python train.py --normalize_top_k=true --norm_eps=1e-06 --optimizer="muon_variant"
Below are experts of layer 4 (counted from 0) of a mixture-of-experts language model. Rows are named up (a neuron's input weights, with its number) and show model dimensions 64-127. Each number is 500 + 50 x the weight over its row's rms, rounded and kept within 0 to 999. Numbers have three digits each.
Before each expert's rows: a language model's description of what the expert responds to. This comes from a sample of Wikipedia text that the model never trained on.

# expert 30
Description: Prepositions such as for, as, after, before, than, while, and the word pieces "le", "ine", "fe" inside words like Pine, solemnities.
up0:527508448513492563428539492558550521447501535507498542476558512489487536494489456511502599512592533465405492544402476490557499466385494408429541401492554500516485490620436472472460542470497596
up1:494493513483511415544451622498517418416515520500550497481477456507463502534507514484480553400485539465481497547492531478542590493611566466534438432487510449500580544502579556472574577526605524
up2:488569538477616567532414599420485485571406506481538449538642438572515520556546533429530510488503548657520558489540441517413503411484505537431473485450577493499515563524491502501438530489450484
up3:489577479447592483472510400499549519452557483459516436440545552570413522478469462445473495460490551418514477562583530396506508471525515644483487518479538448487478558502570482555613404523506474
up4:608497502557512507506472450517521440497514573487526454501532490480536446535522567451462539432615508539457482540412467442514495551530542587484490379466518511530448575444462523426423444525500537
up5:529475495507451395446586421608544483521487514590482516494500433455534527485451444435455528420512590360508519383458439534484420472530460451468453550445514611534498544485533519574422532468502443
up6:487600419531425542498482473533521583590535523506497539545514431540507554498493576515562502506525435559492413527415497467540574538530431563527428529469499523498478599597451444575510478431471458
up7:449533522470530506601537483459554459470423478545534497520487420483508472507452473539456529578489481529475462568518438426558452496502491403500500537566517525420541532561478468468510553498574404
up8:431570564511433482534508493507485602454492505547418473474520499487469522434426517501454582523456458681547479524553522525512463469414493448448515497591563504516520501459582581519414509473478522
up9:510561525526574541430524489477530496538476477524527541412616527358565466621499514436532503577484420401497519422503602472565604498517456500399544561515528560432541565459579499534474495483546443
up10:516549499505442454505501502551577496436541584482534572522518455488413581569476614468465514473441588431560586384475432543486466548476464565466455538519510496418451512509581502532444477433493551
up11:515490536592577547580500473551561457441427485549430515498547520467466453552504547430544455554487464594470443559509522452484443520617554472473500359495512498354538527488516568483438487463537546
up12:444478397510481458554408424471599522429520522547548437520515538538444434579587550446400624494572541551561549551506450489466553459505457455500531545446434455469515447446545529540456498528542483
up13:547513538470441423498458409447504492485512568556447441504410450449471523437475506546517496535578512464548523589426534487499629583473461432557517548523569497579489473527552526506603557540564507
up14:445568498517549539513490447381511486479462533527465466535471497485526539553458523480467507537479512562431517459480455505513441475548607470482420637456530475506479553569501486543593512483536500
up15:537535519525419549532522460500559490437519496491510521486470479501448502483479431430520541508444415470481372526508546469504541518481467552481516386478493475466503430537499580548498594548435537
up16:463543509553570465461502545432550551458481528464492462611541491446539428522492490486439431467499622489572499527422553563426535534442529543556501481481526518430634683445548452474512519458422479
up17:412516536552531482510559543570550425498508514441559553389397491505432439515538481463439485483529479389461514488472494524527486468445503436554418513519538479510460396525482525491470515524514458
up18:427480642513509482485461507437539545467468631530495495479538501438375522485481483486465498440453552487428506521547434524486473546568418517486464546532499513507498504561506525457526407463591420
up19:521569483504470545580488550489384595549508488515512618537475495535521536494507445402492426449540515572439434503445535437412566478494570527461580554434447535506540589572524447402467419514491434
up20:545538545520512454547517544565624430527442530570465619448590431490516480408479487433410534500552458511527595474521424475598381432520514439533466429459490589520575474471527496469552554503466502
up21:470516497455503559538603517478509515490510498510480456591445499540444534505542485584522486555537495457533554519487528505520464550526579444537584566562578467470483495538491464484529477447519433
up22:455488486538523524479465550388479435565469563547485525484485509439566498483455498519467537493397463536499525519554600511506511498541516606496445576430472467488437498540481443573515471436516421
up23:490601531514395529564570417505511518519496506479548550430486427491490522530446487590466520438483482527531396488381546524493602446474437540585505468532531449534406581536503457556536487452465450
up24:520511426543576541545449501426508500479503613537609480478483488516480381532418505402530552552518466543519558486407421441548442477520530522491559440544588517532456489565463460438569406629585512
up25:374449520491541448480399489468513524564505471410488521429467492531554518534466457542544543466407578515511570514437486400574594451495502442437470484524508583443488487421505516605517492516502507
up26:582577542556547489545431446491498451529398598493604492507496507426451429481521579473523485429496521471389444574427456496463603539477581532508463429555436526503569485468492531562482613511500513
up27:545561535445474388472484465535601469509536483528574520479511415354519445520425501505467424464425535485497483523563542491509562496479498469520462467551503507509444497456455538610534499439558494
up28:499523538531539507507457456599561575475401485508543438548491513546465392532561500503511557583560501484531416538515482505456494546534608553572567529517395470498539494550511445593509563557544427
up29:568468515457449454533547518473517515511483444521630485468457476481445514554512510426456546425549572463536410449548533466509446532490509567536571463557462456480555530557596451464443443461402544
up30:503406513463430427483492535493501511424485579424452397446461504500531467425467500465471490588438516571521497523500448521448480452465508466503436420514504522464504561563526404555475437458524511
up31:504520501582448538488484479484464453571416466499486424491468513462466478510548516553386402570480486469518630482565558515416508538479564518433486562559504537461492567496487462623421541464457492

# expert 17
Description: Hyphens, en dashes, apostrophes and slashes joining words or numbers, as in African-American, happily-married, 2023–24 scores, cities/towns.
up0:371544570441516525500513518482530572502505481519459509517469517512507560415506499558515542465390486568538551450459480432541437517458549416456570479463515530469369529482604476477560498512490618
up1:515415563533498557471563501521414554588479529360516527511535484466497486525418500533604481453543621396516508502473578436490503534457444548363519504485466515517500574467514511473462436549497517
up2:458502466481536560498475520454477474437484467408506542555527572525426552487500469473440492485546506526468501500482451473551505491488502460473529500441505497433530530533405469416557474534486415
up3:533508509475443502567489539497528489455537579475415544543551462484435533477567512449481499536462480515456504423504449521545518495494457484496447500593538586552536506563578446459527397491447488
up4:516443546460512469561642416421495564489511551530531453495436562407517532511489597469515410535468548561492581498475597485464473526552501453362526541409440545455596658485536458471457600538527473
up5:443493571509483507502443464496545466497444484520463496504448528484554561396476533409510443548466499534469497346567550441597538481504520495526564451464483489566537462548528546520515513443446358
up6:615473497488552526511505381438578418493460554538475585457518477417508448579603619452438538400566546485488557435446529554480469521574524510440480474545508479582479476516592564495426528463588520
up7:414555531430486541529492549507511518410512515481491485417438352510539424453630588411563534448609480555457460564550531476466475430439511537555455480492519470542489509563625539455455441532460481
up8:499547545508479620498490491558479398514519479424527554514360478504564475463540534413457462522640486590607445529488558429523540536513440431534512528458459535540428594588575526543545452469451417
up9:409472550495484495511498450479507550467446605478519498513448409482436524568476455481580467541442546501545434554500503550496391489532481474619544495474534449448500399429595521494478519518451504
up10:522415542567525486509384442512565476423428558524502485523535459541556392494500465448428589460588469402459485530544433540422490530584652471451561436531480499515480512449547477441478485439459521
up11:528558537539478417470442421485467523577423501490541553462556498552536549503519392477453501362440580493424533436477557522539457437570495464503548495396456487488478539509444496480501497536504554
up12:503483524612491519440431483465550483457496431493527596496515602448513407457465434515510476447637595441521520514397446539453508413547520542521502457502462516515593578514536537500472488528460518
up13:475468515455534569524545437488583468500555502428480505514526518431452608447556467527585527560505475590505470507475485468483593584503468474386589501548530486435455482486433444438517565434368512
up14:550456539550455396511443454510494492457475594561394633485489485567518540581494514492571463512525504474520512533478486510529473535508490479487480477566538468523527566480486514505464536485422460
up15:614572486546516420414503425554506524495461542454527519563512531411516444548544537427433585479564521362518502445483505500489391535500460499456647507525597414501486456474492517506506507444480545
up16:539576559487555509504506557431566397459583546484554458513543543454543402559464534471492439554425525490481401518510449543563508526542488533537651484556552511503456530539422429461527474513402400
up17:524517571429440513574460487366448593466445546514541512465397440463550469498520544438481550454564441489445529426423491480497483416584478474568534449452541506547605493478558484502503544459496460
up18:413535476452471517519513521480524547413480545584407437517506420539497458551488468511473454502488421535456538504507561437479458568512484481507482575596617508452483555460543450449470523586559539
up19:577527399568482518538474517531662485521532499501452501550453542487413479483457479518473449405497423474487530566446589500466475467480530401500565461608414522518566433495503530528588514470516420
up20:547467456535537554431482522500595505503543571494542563464565543394445514331491505426444625476370492524502561521489550480455519433465454465410528419528540546554475580533477484513437542557511460
up21:451467496576494502483470476452503525407460524446417437429534524474571570417477506594426512501462468612449614475515427514391483543551537513412499480469521498489405585516447604547471447468479481
up22:446527591487542503512471522494509449484499520480510580431491411453505497478586574510505411543519490463597557565483502507595466444476525453457579511485463443469353477482501623507447498576491500
up23:487534526525468607547589535417441470454493459509511545522491506546488485416494426452444458484480498558611515496547618556587421458531460469503538428477512456465482484513548616492564462502415458
up24:542480497502552570471569552481484489438431497545447446436412545443432457509467444562517571483461450485551476581531498395513559520517532457506446498510526458520542450535479420571579458573483463
up25:483533462511482552423571475509573461516529490476481508389611491416375468556491547452523500378540447464501500500501538447446531465427418514518586422508445488463525523438563566540383513460500512
up26:446490535380516446496461490527496519447466405585517543506449498483511400428434421417486415503497513456493431521496461485594424470499496518498495478582552433400432488386537517509493469525511469
up27:559432497573459562536595490448536505506349451561442528520542465471485518472516539460460604537553548521464537466502496502502445435508461463527422525647559482575440483509495585467490452457566520
up28:585428509523508416455538463532531536468475582466496498464471547495547480471555503422484417542527477415506467454441464494492483585533513467449450478531431487443452521512544613500528492519421520
up29:469503546455496446465608457411470472533489449549586374434435471450440508479492503572523515480493496482479465434430554438498481558458545495456420515570599554527483538561497477523459478535562408
up30:464482415442629517530541492478526465561567450498547495536503460472450468517500484441485473362467553514518453573508525576522499495440452483455485528477471585419437615472536601485490478457485450
up31:500496469515444417401473564442490454487447596453488530478452592465395445491472408528522475462554512457558492426475484552423426547445448550512519464554497551562521480551466583462464529475507527

# expert 20
Description: Mid-word um pieces (outnumbering, alumni, Columbus, rum), slashes between stats in career lists, and words like number, type, term.
up0:492622532497540495517566480505489494531515526493495510438550584459560412462530490445465480480569571481554461392462538564473504448536591547571515496492505538564583504434555499429484552502452413
up1:604483496457513499487577422529586454496459415448524509473490515573464486395397482468453497463532479543468531442567432502593531507498523532449489409473564493464470439509514542511485597446458570
up2:468490479449479519550516573537520590497513436441461500595496520430475541514536485536447509510487460451560513483409542560464494526419513463468515504544515423503490505622481548510565550474424449
up3:436460454491494479460641473510597552552543484474523374545571481496491444500526509541472436518546516427520573505458541549530464492468482495394511452558498495450458569517478487475548512490447452
up4:475547532492537429462528428592613648501560461559444396426599552391500478503466622518473490555458558484498478475528450482458557531545507536535448431454489638420442505459522504502526591440486501
up5:544595479488364536429439509491554487465463475559455477477559499401432542499499540525449491468557407573504448446487450449541471505426477544486529541536506508525595571436517492551448497361503510
up6:427611475510512458487505392492502513445482525399422552508559520467478498495594451463586538481539514526437502469453475561538435495505470445587531480543527455455547444532559440546592612457553468
up7:566556529500494504537599627517476509405460541510483503546604551452469400403426489466500526573493497486486488507478480541493468477518468464416526522499535547490446444447466548464484493444542517
up8:509531539538459570450484473537437486529483537503461508554583539498501541503475504452451496525592518426604506493517449511446484582401458559463581533469560477461417546499548536555398508501496430
up9:448562477453448529633544531506419533497407478474554507488489535508455447481568513505480483399468607512360423463446507552501446453537509549502488459399562459433496524579531493529453568497491545
up10:474516488518478454478565510535531514551522485554511465470465539635444527449545507490478461511578552534423505477511449534543462524526546463505379495506609504513503531343539492491544610410491474
up11:459507439510415543455523538498518461531411553464485501459504610528440456538517550524472554535529531508512545459499480580557434476575455491474485459425494453460454449447484520558476595426554550
up12:461481442474456498599572458449508564469411443533434541505549503537463444484478499583522401513517474431502529387457513492543435531447580500493465465458485548452484455518492577510552547471520468
up13:447509401496487501502571466502460583545436482553559539448501522509421437374482448519480494514525575466420454556398409454468524458408511537467459521567537451467450508414513560398558490473656448
up14:522529488405508463449517495569576500577462428462466474466506474476464414467511541485435531490442500528504514425479536563525485476510500452468544434534512543503465564564452570429474476441489434
up15:549485447506479419494521460511590466449470465471504503563548495508516461520543509469436485512453410502447506413467519658516509454496547458551571468596548480466429453558593527492431535445488464
up16:475370431403450512495505470560489458480464515489510536523599456458519447470475472411525526572475516470438556460579526511476523444512547568491473515502467521579562560538571554483471471437485545
up17:508520417480401493574556516524539589499545551454377471518491545577517532511562450444469524517504464507431495427441496525513503611436386492413523466513552558455500530473557490409521567448423556
up18:513534523546567519539628495482571477499525471491412580487532519566463449465556518554528543426470423558467553440468437496562479492452453431518497436473483466537488548555604464434476440462473479
up19:503635482600536528539508521430511508492503495435524472517534564570505522491566448449501521459524430516542598526546514524463447489429484533513568399451522536401536600496575510435497494404468456
up20:477473495567531483592483564456509544537573590485470545489553535409523494476477592556515466551552514546461530491471436485451549513514552538535409459382537489445490429578442519484519484507386509
up21:545576545487546459561471442538519532461417428565487417477565588605543492454514422426441598474579472512407484537487471439456426472582599508575463456461533480435484433502535538492523539477592534
up22:518474529507508518521476538491465527557551526508444504412507598481422478426488541560543463499494481452474514555445466587431476531558572543518473479461609519528518491512506527519514446437415478
up23:367444502454392421441550483470551585485520448537466499382546573492441566527442472498451523564443448518486606512547556584534527487455504511443596496480530567425450585544530527470468536480575488
up24:447483510506481534548543508498496512528443533499525566505434532523500462508483518436506597476560487500439535455402478511506388479602495518482521409522511448468493553499669459507570510465424495
up25:408581432463445517505521466509478584471516605570505534401514547552501528561545535504501535435542493537572525583534514552504452439529529527451520460523494524459440500498593514591422530434460449
up26:509509544553538472473611451610528528433519493476508431469512604450479460430513421437565539487445532521456480637492548489477493524491570530495596492462473471519475475531611561550477497465435432
up27:411532459519455534475453456584595473497478510416491501415525431528545457504483490511459499479513506470468482531490554510450431441530562584461409480506552531557548468588514558450474612415561497
up28:491458466477428479542501465544498519520518520537490485523541460467483463470578460456492396428550589502365493510437489536482381572555508438520489495502482471531506498554562457504462604466538452
up29:552549552537453457512569489543506463406466465393416502537495521543485463557537445443501518401494407480561478346454504447495459559476584518517436387542522479461458541479481550612493461475482481
up30:511559487478459467507462481455533465474482420505495553462571480468467611471547518499468533448525539525426591512612487574527445511482528501451589540479482466426540484531476539552549540461513395
up31:441501474528537504424460509544521445444522485565493423461540489478482453454511477499467548573523442532520489575506470516467464463500538547440531497569421468445444456489501502577502487426474508

# expert 26
Description: Mid-word e pieces as in impinge, knee, seeing, speedway, appeal, Tachinidae, plus leading digits of numbers in tables and dates.
up0:493544542526557431572499485420577535462468482410548496495473478538436610442546569497531460485477522564474526392618495385393432475481464509469432468552522514550487487522538487560516443518462411
up1:508580463516521473507503422535548487446496522487527545513526480423462526454566508481575509553551451565592562476476410483481516532508451502587478400492470560439457493493525497424556506509471538
up2:462512444466480574512514477494525477490563459440530492544514501546518513469455498554511498539536546417501527498443482502600559494460469482550561437405541563489458411646447590598548534485451443
up3:465490541500401466475525459511459516496596525491492503458424372454594522472452526453519419436526475450546432526484559454532528475528390570437420413531496483536531546565593506466545505440461571
up4:546518449474553472441518530496470514484505351573539432506590565445488477587566510526537411404552583436559506574489551591566519555538431511540473487387491526459526542410456507513457532536521531
up5:436495523565502508451503461495485491537572530514494429579495522466427473523452485431479446444569553389494516483399480491515418484492551493529487428494621580495556562501464507508528565618541577
up6:508544486524424542473494569457404514505519508548444496453591540503461474489557566485502474489529542544511563500549500536528457513487486468479558438447541477501424510526558423435485597449462591
up7:517445472511511540539401534454496553423480507493495443508504574543548486507502540540472525490509603450408411566413494526509476521550609517452434463515499543492537614528384469478495511528578399
up8:505525530504550486658443386509624454405481589475451514544582524488560393418458504499488496572509490480531462581415490454497503540427506434512418469598542580512487539516567437522479512496538509
up9:446449550434438472477466482488565434401500522444492510587459508572544428419508463419514463494527489478497506495481518531541471446495522516535537549444570443481467564469593528481513477413523575
up10:485537478499469478486450494521551449533471523485504529503549465554486536527509496466329547552526481567470532464598467450505513476502522441482515477584572425511408562642562451517628523508515562
up11:518476504590511541481545499433481460429512475458491591547522566505519416531498495405543592406504467489506463540564513502497540394506591473503536532447445502508484461541427445607423561523456478
up12:445509587557518502465480480427498527484511402485505491521544503494423460497443455502460562443566600409487408538529468545486475588513524488424480465544496473536486535472469476535491555498455426
up13:423443563590603456553517419476487505445435527494485556531480455445426427436525417554476571473556539491415508584527581555483466545514542575403556488536542479528459454515533443418573611513541457
up14:419577506456503612483544445544640497461507499527522559485464490491557379475483534356500477499512369539490343484517531468474495391481582459530517518526573532495537452519545596441497481503502563
up15:480470585491457524500514531497487465519580449478455486416418501583463570508437482483464492549572579499552571510388509485470546538474403484443582517529484493489509566597470516507458515523497517
up16:499590479527517535502508360427517441448474526445528537492513548557498470543504445531392570438542530509444527533550398462512468460503496525486411459435543538485410479548521388522544489559439444
up17:464532517537513530523537552501514535471487485541409430497465492506566367501433515503519514447552557465512461476457625376539597495579487515449615522587642482483495496506535488521507479534479493
up18:497515511431505585529477448551536579501425377494513477548465483465543442461466525481433495527426585506406438502539516470551487535457532402515512529470459492509510514524518445561412536572459491
up19:511602525436441433450555433488482558506506438508515419481448502384592488553456566411522460496544498562457631583473515573525472385528548572540483506525512507475494494510462554476528537482542470
up20:432592405531532590498491507510443541505478533498454486505432537502512561493568503469505523413499527492425551469441495485511491477480542512411521570588469505478477604667597513493504465430485444
up21:506476476434519466506561485420504418391513520538497455595557445428501506556502484543469558466510399528509487385418493547401589450451550549521598476498506468571511481521555530466524464487453520
up22:449495470515540434421507579556494563504446471561498603515471613518480429474452437419515440493621493477435512599445489509416439463489506437556459456528505554525521488357549436527490475473433562
up23:465510454542539546462540448516615558366521385524455484426521415494479474523573506448489487548491484479500500488537498529569467481471502446416443581520546539479518452481555472549559601447484491
up24:401503462500503501471492546455396430511505446577474525537552592467452431481574555408493503462577481561471498557507478592448444493575590464570484473498565455560444474505473505594489499477522563
up25:557438488442525492492455427505539511525463503472427494428412540544510513491544527483546500470637555525502524425480448426576515459514458430559524449446497397524518557487538476508463534421446528
up26:438518513517621544466464497528473428491567517521424459546522555521417497519510527524416445613554425513523442522489521441514550528500623520447470430494477507448471503464500514517529543488621473
up27:488491453519580539544488485522461433467487533463429476557595537534525569499359434468462460541544518501458560452532558431463461512455472553514628548571567538452494548531515597495453472489532555
up28:581422505464476488485516509466473555502469450420500453567538483557534465494465496559532510467463478489469523460459476617470556492452446391546529496555494512511500473572534554514420502450565555
up29:636510551588403508404465366579510500453462472433536402500511472564383431463524409435565552530501513518545457517508518484589427455472544479555434526486502528445403490511475460584499580434500498
up30:448492440486475532540552487475569589410545547488450503535578459449406524553563529476471526451496527497454472481491438622476531501542545556572461503543511499553554473506521480414573476487439533
up31:543463460495545486504485537441498484494474499458457551514588509529550490474498469519360487477530528499407440505464479531447528432505600543521488533505553590557521605503547549449534467467420532

# expert 38
Description: Word-initial st/St (storm, stating, Studios) and mid-word im (simply, interim, unanimous), plus number cells in sports tables.
up0:474407487525481503589553524495536460540413479482530494505465374470403586559451497436486551475551554374585432486496483451448510486463524449545508457538607456523503509529555509496585566450488521
up1:581500472486536436546431531530571475457419453570512488487508530418597466518466512537531534390533555479508497522416578431424440563475514467451525513514452462465494535568538519542437486508515398
up2:528531503544529403579579444577426486424457481518492555465470480389595506498484535497462495538452451561504503468508593470478480494491482476454544604519537397501499483485536473536508606467458478
up3:501565492496486514447474396600463546469497495454466446539485450480502479467591578469497556487530524598452454492418410580582459599479313515421550451480507429515495489464496447469498579529516541
up4:508439557437421445552486454550574497580436469505452480481502515561496487516578489491506455581479594566569620474492589467507403510570403472565451414501526529524479504419501538517433538479482481
up5:395511499516494462520476477561526556507477499494486425439493443482494542544467597510468489584494637487565566452447542555447422467440555537512467542558554570508491467498571487464557457494543471
up6:482450512483534560505510390471518493531439460489517425540508496511483511556452526430412582469510501395543511533493492531494416548517521484461469425547446533516431517567540540520441538444510460
up7:509541537556433521482543431519627497511446438485537490563588456544505533428499437510519513382467568478484559468487596464502398517545416459558526538531530458452436554553587430596553490481517483
up8:496546493460490451609558455518533564515562466534512523554501441481457575484496487552424554355511528541490548537484494502586498534525422547483556509443582469450380572585521502473562566480533458
up9:463451512508452469477551475524461599485533421634477553520548417538535470428433413471452431524474521464442454459470489480520403487502552507405546585586525507567371468441454512527503493549566565
up10:515483500507491527473475472526559504458473541557546608532563456485431415461513479543390448450499553423429411470536545472602433495475536488504518473470555474472462613569500515552445512547532485
up11:442520547566512544500500498593519459443423491589425402508477498527448546536557469482538408521539492500563440455483554448448471538515515484452540492512526525475559514457566524520507529469478465
up12:515452444454448501509591459532549417445497549495567526537557489473579534562502398478449537508496537445403455473498477438614509459441661518549426492480503491457494483551494533456493582473518482
up13:613509470493510425459525525519465468416411455488426516577507501483521553541495451524453528449473546568450544577617487506608409526459561559487449450512430437388540493421575530442473554505473478
up14:488508466543470499483577495608514527495486452424457602533505528519396480548547403496547559466538512564474497491541490405522482535549492479512534575531513426494529483529587420467506551540454367
up15:459536482537546418556488476554483454456474501577485450558508552453478518615458480519475524459552583454408527557449471458604506513502498419495480510561550575428491556469609477533467500605487495
up16:482437592429569508500500512488552509474487515546487482433583523497515547477559472429513431537525489458447464447552535442631437502688528452483445571525528437482521618544477565510494502518548434
up17:544566496496444479513559488512572550492559516446519448516572466477551484522456580613506438494545434453495557545432444484534525462519504521477475435587564402489376518517510473474478485406505436
up18:472446480490498498515502421451499502541555482454491439485546410519426474511544445602460460460519557496455525452496374460503470481478504416559502580570472489470411488589466527506525582463516376
up19:541479455536477488486571509559616550532542430504492420458592394492493526501549538452571527514487435499509470486474499556567500374604444556569460468490538469525440541385489510450464559505520435
up20:458589490517466444494546410430542473519448412522414488436500489446530469530592557520514430514496570621466516507556546522522501466551556486510417453480502463509468516450572500523432478560449412
up21:551490445513464492468448421525524510528498500598514483426412398524501546507528521389464536470534534418526510570514477536471416500500501609523427480413540465554493467553524533478432490436559494
up22:516465428484600516585565491440493532389492512482516446564545478494607506579560498492503472480538462523449500508492512460517482404486658471445532491382425504436505549575537597437457498425549463
up23:593517488555458488507421474583502504405404464470477528450405416460531499506522533389468623493532533517520555443532482445561438472518493474440485492544520401578462507498452534493541528472502479
up24:553408495443430508601503494490528467427447480478495508603496474509605473440500456577385617481442559521423468487563518527532518463528543490472467464465503495446398479462558500481520502488548524
up25:577462519524478494520511477507528478499462438488535502466518479517534478548507439440535598490467589544468530546596500407499451472478462512620495496419470409554389468501476495554495591498542481
up26:430544545562510525518546513551493485380507448511456540473525490477536487483588472495516555496559583429515477478460538516471488394499417516438465436512457426496504555529496461516502488478498473
up27:519525458537505566526553504596483451509502484461494577465618505486505497580527476576478523452476571487490484467516573453431501499505517467492494596529522400442454558516579515489438520502578466
up28:449573530458440558491496494455470468445448513500506591478500494400568556476466495416420523434509572597509424476530506465547486437460559560551507446526582357538411452501536481515474563475509461
up29:470516491452502463525495548542503480551432519416436493610633481437554538454543481553442518473566516461525536518425553527481433439507506446439557537515463438463501533447516592506493571400561473
up30:516428464518436431566538482594499538529473468455442413544510485544457575536447376531486588510470564511521489480596492481574528502515447479480554560531495549478472515527534527485560526525533410
up31:552450617464528469598525451497565529398493515468545530467491538532509559498424579555495475509456552530403501467424562489598500597552461495556434502586484478519414609485527682457573479524500482

# expert 2
Description: Line breaks ending table header or data rows in markdown tables of sports stats, results and episode lists, e.g. after Notes |.
up0:502541481391581445667486551504486428506424552440499490495393515529425473400472533548422536474541605517547535529492482444557495459556525506482476480518524425518411586520550541462524513485469402
up1:492443511459476492477461496536511548374520483570514444435480536565468437546494435542499548519519442465464567477580582493430491386455506423487542611469522448449547588452563535489471419475567496
up2:444601460499571515554448538487472516478455649491532518549568523489481522487476518538426574480444485670482628462492569521568490453555444473441584484536598503435529525491525400473540538570468481
up3:483501471472505460433501500502468435557467549499455465525461401463502488520508493475500515631442595502536566572455476499431513590472576581452497596488609431544320477576503470559406519587505434
up4:404390569422539442541474453532546479400428543488426450489512498534509448566576474514446521475532528472464569481475454424498504462659523485518514554615516526468514524565503453421461521497577450
up5:484455526431463563480421478578505524562533568517468481579533512489485507510487581506488461440482412418509568498447563483394527492543540468495536514577539469637440420519548430486508470545496479
up6:484457503506467541524558544522481549434547499558496547571488599541471501475534533517512424453598481442526439404447530471495569508442511550486515561508473391363484602522475610534443486490538439
up7:513499525490433512459456499490428384545482537513454511588504585569456471522581454523424550503432533472480549505554433491547427459534463558533524459453516582475549517405515494433512541503519534
up8:464545484389478549544574479541533460423538471442475513462366537502498488440464481494547555573526442435494491446558558425600556523479466450518541528453480461558470583549477526468575472521498472
up9:461531522496519524574524546539444630528413481476441411499527464486451447471596461473488564499424568591520571416497562544457507489510420476499448550565539460552416513487510529460447571472519536
up10:456511535471527591494504504513457388399548454563534566501538439492431496501453533536589576428571453565516414441529508442565511450488566476477599441630492507399528625595521471495476486430521448
up11:488442470514488476587516477567477526486526510505532552492523520492412565455577483485528483486434490497522559511491592523534493502536545556473447363512506532487451592497494389482490527511465440
up12:502459461428484483532505519511515518424468438535425550402466533450509489498460452544524439484462537495474526480533457523540529465536501501562511492409404418533405490500599455614530531524490527
up13:567458540488578504475551509411515538449485417531433394502539535493441498460559484424393462512483569433525496478438556449462453525537512399608493580555548494446450495482427437545455543478524550
up14:471547532441501587434538545567548587547510521523496470411463473455513514559542522490536458532462533558521565497559482478423474457393400419499453465406566522555408510546534418538547446509440470
up15:536611556466549483500561508485511496502566483602469461445443555476456494496505544540412609536490454485475517378509507467479471581569518477471529414470512503590477481521511500508470487542508415
up16:597480462481494550596522427546470488445590505493546502386505417577510491515533427444470598479532526509466470550458497528500518503463514535554470483440538497480477554488476561428468471464536484
up17:536560540578545616442533423527493492398455526518502405526542501524536388492483592556503517523399486484474442495523528481439487448447484500497519474429532499494453484570450574502413572594514405
up18:600462534417461539518591486517468571511471534512422564527496547539511509461423504503483530356475538549401589439467482499509491410443405488473553434519531498538469543458486506335586579447509432
up19:622490520484429504511541448447604480475532561453425519449529473512537520485509539478387521455449497440489497430470468413478548456530483525502435423464662579439416502511531419419479524494441513
up20:598584504537507466460481485559574471454493499513489473460482496523603503457420454462500515502552559492507447521487558559399431432536526481482419564444487526516488557407524558478514549459548406
up21:514508531453553448557399532535525556612458493505494422492617516506484522606530557539510546474436500460452483558522488465475582510472533436466591537551436442488474439494612484522424456492576497
up22:580460514504489470510420484469519460475539516525573473486488491446370583501531513445522615540428604471466426610488566448483469468502531491544481540500431519489464533510544494461523433461481510
up23:572460436517562475489453493524530463446489526493417526502512475483556508510452404484507499435505434460534534434588528628429460482502596535466496426464453519584489407650517485527550534594496522
up24:551564521549467506504519501560523494404472563480477426522497522526494472538508503460464535476449480607607532562471499558460460532408541465451570597543567497480487358474498457517527626567487503
up25:601584441610551479506483420461536394473488611492483466490476494501601440503567488458435527497420546566473509398534467488513482528445493488485482588479544462583555484520490505505505497516479544
up26:510465503500556451565481453505526381409522487530566426458534477460511550530570453459506463512505579470509458498542520556434487540539493415520590495465399588446492521579474491509431557485479492
up27:493536516560485476548539429426492487507552445498500437611504423524446525507548491510408485543499542531508518471531407478409416506487469494505489641469539558507446501522423484552534580481413575
up28:432481453555551539494513434564629469570634520596534531568477459503493488414607471480542481544489478461472398415496541503496547434491491465565593575510574546473452534475537489438453513530559431
up29:636504500578494513422514481526571413489445393517493425431548438549473571450557522510549576509491527567487397506540489477469509507583533534512491526425556592530470509475428452522528572529503431
up30:522493485496424443529454405508510504457423509519539478484526507446534537454543547448433456436502519561497526475422510517549502408526503512529543496597508463470453576534580450601586477495479509
up31:514422517461606427490551478588526448484533488541524502464509595493473471553527552538471480506580434496470482543473401572480555473469484609530487560457474503467451533385451477567445589542496458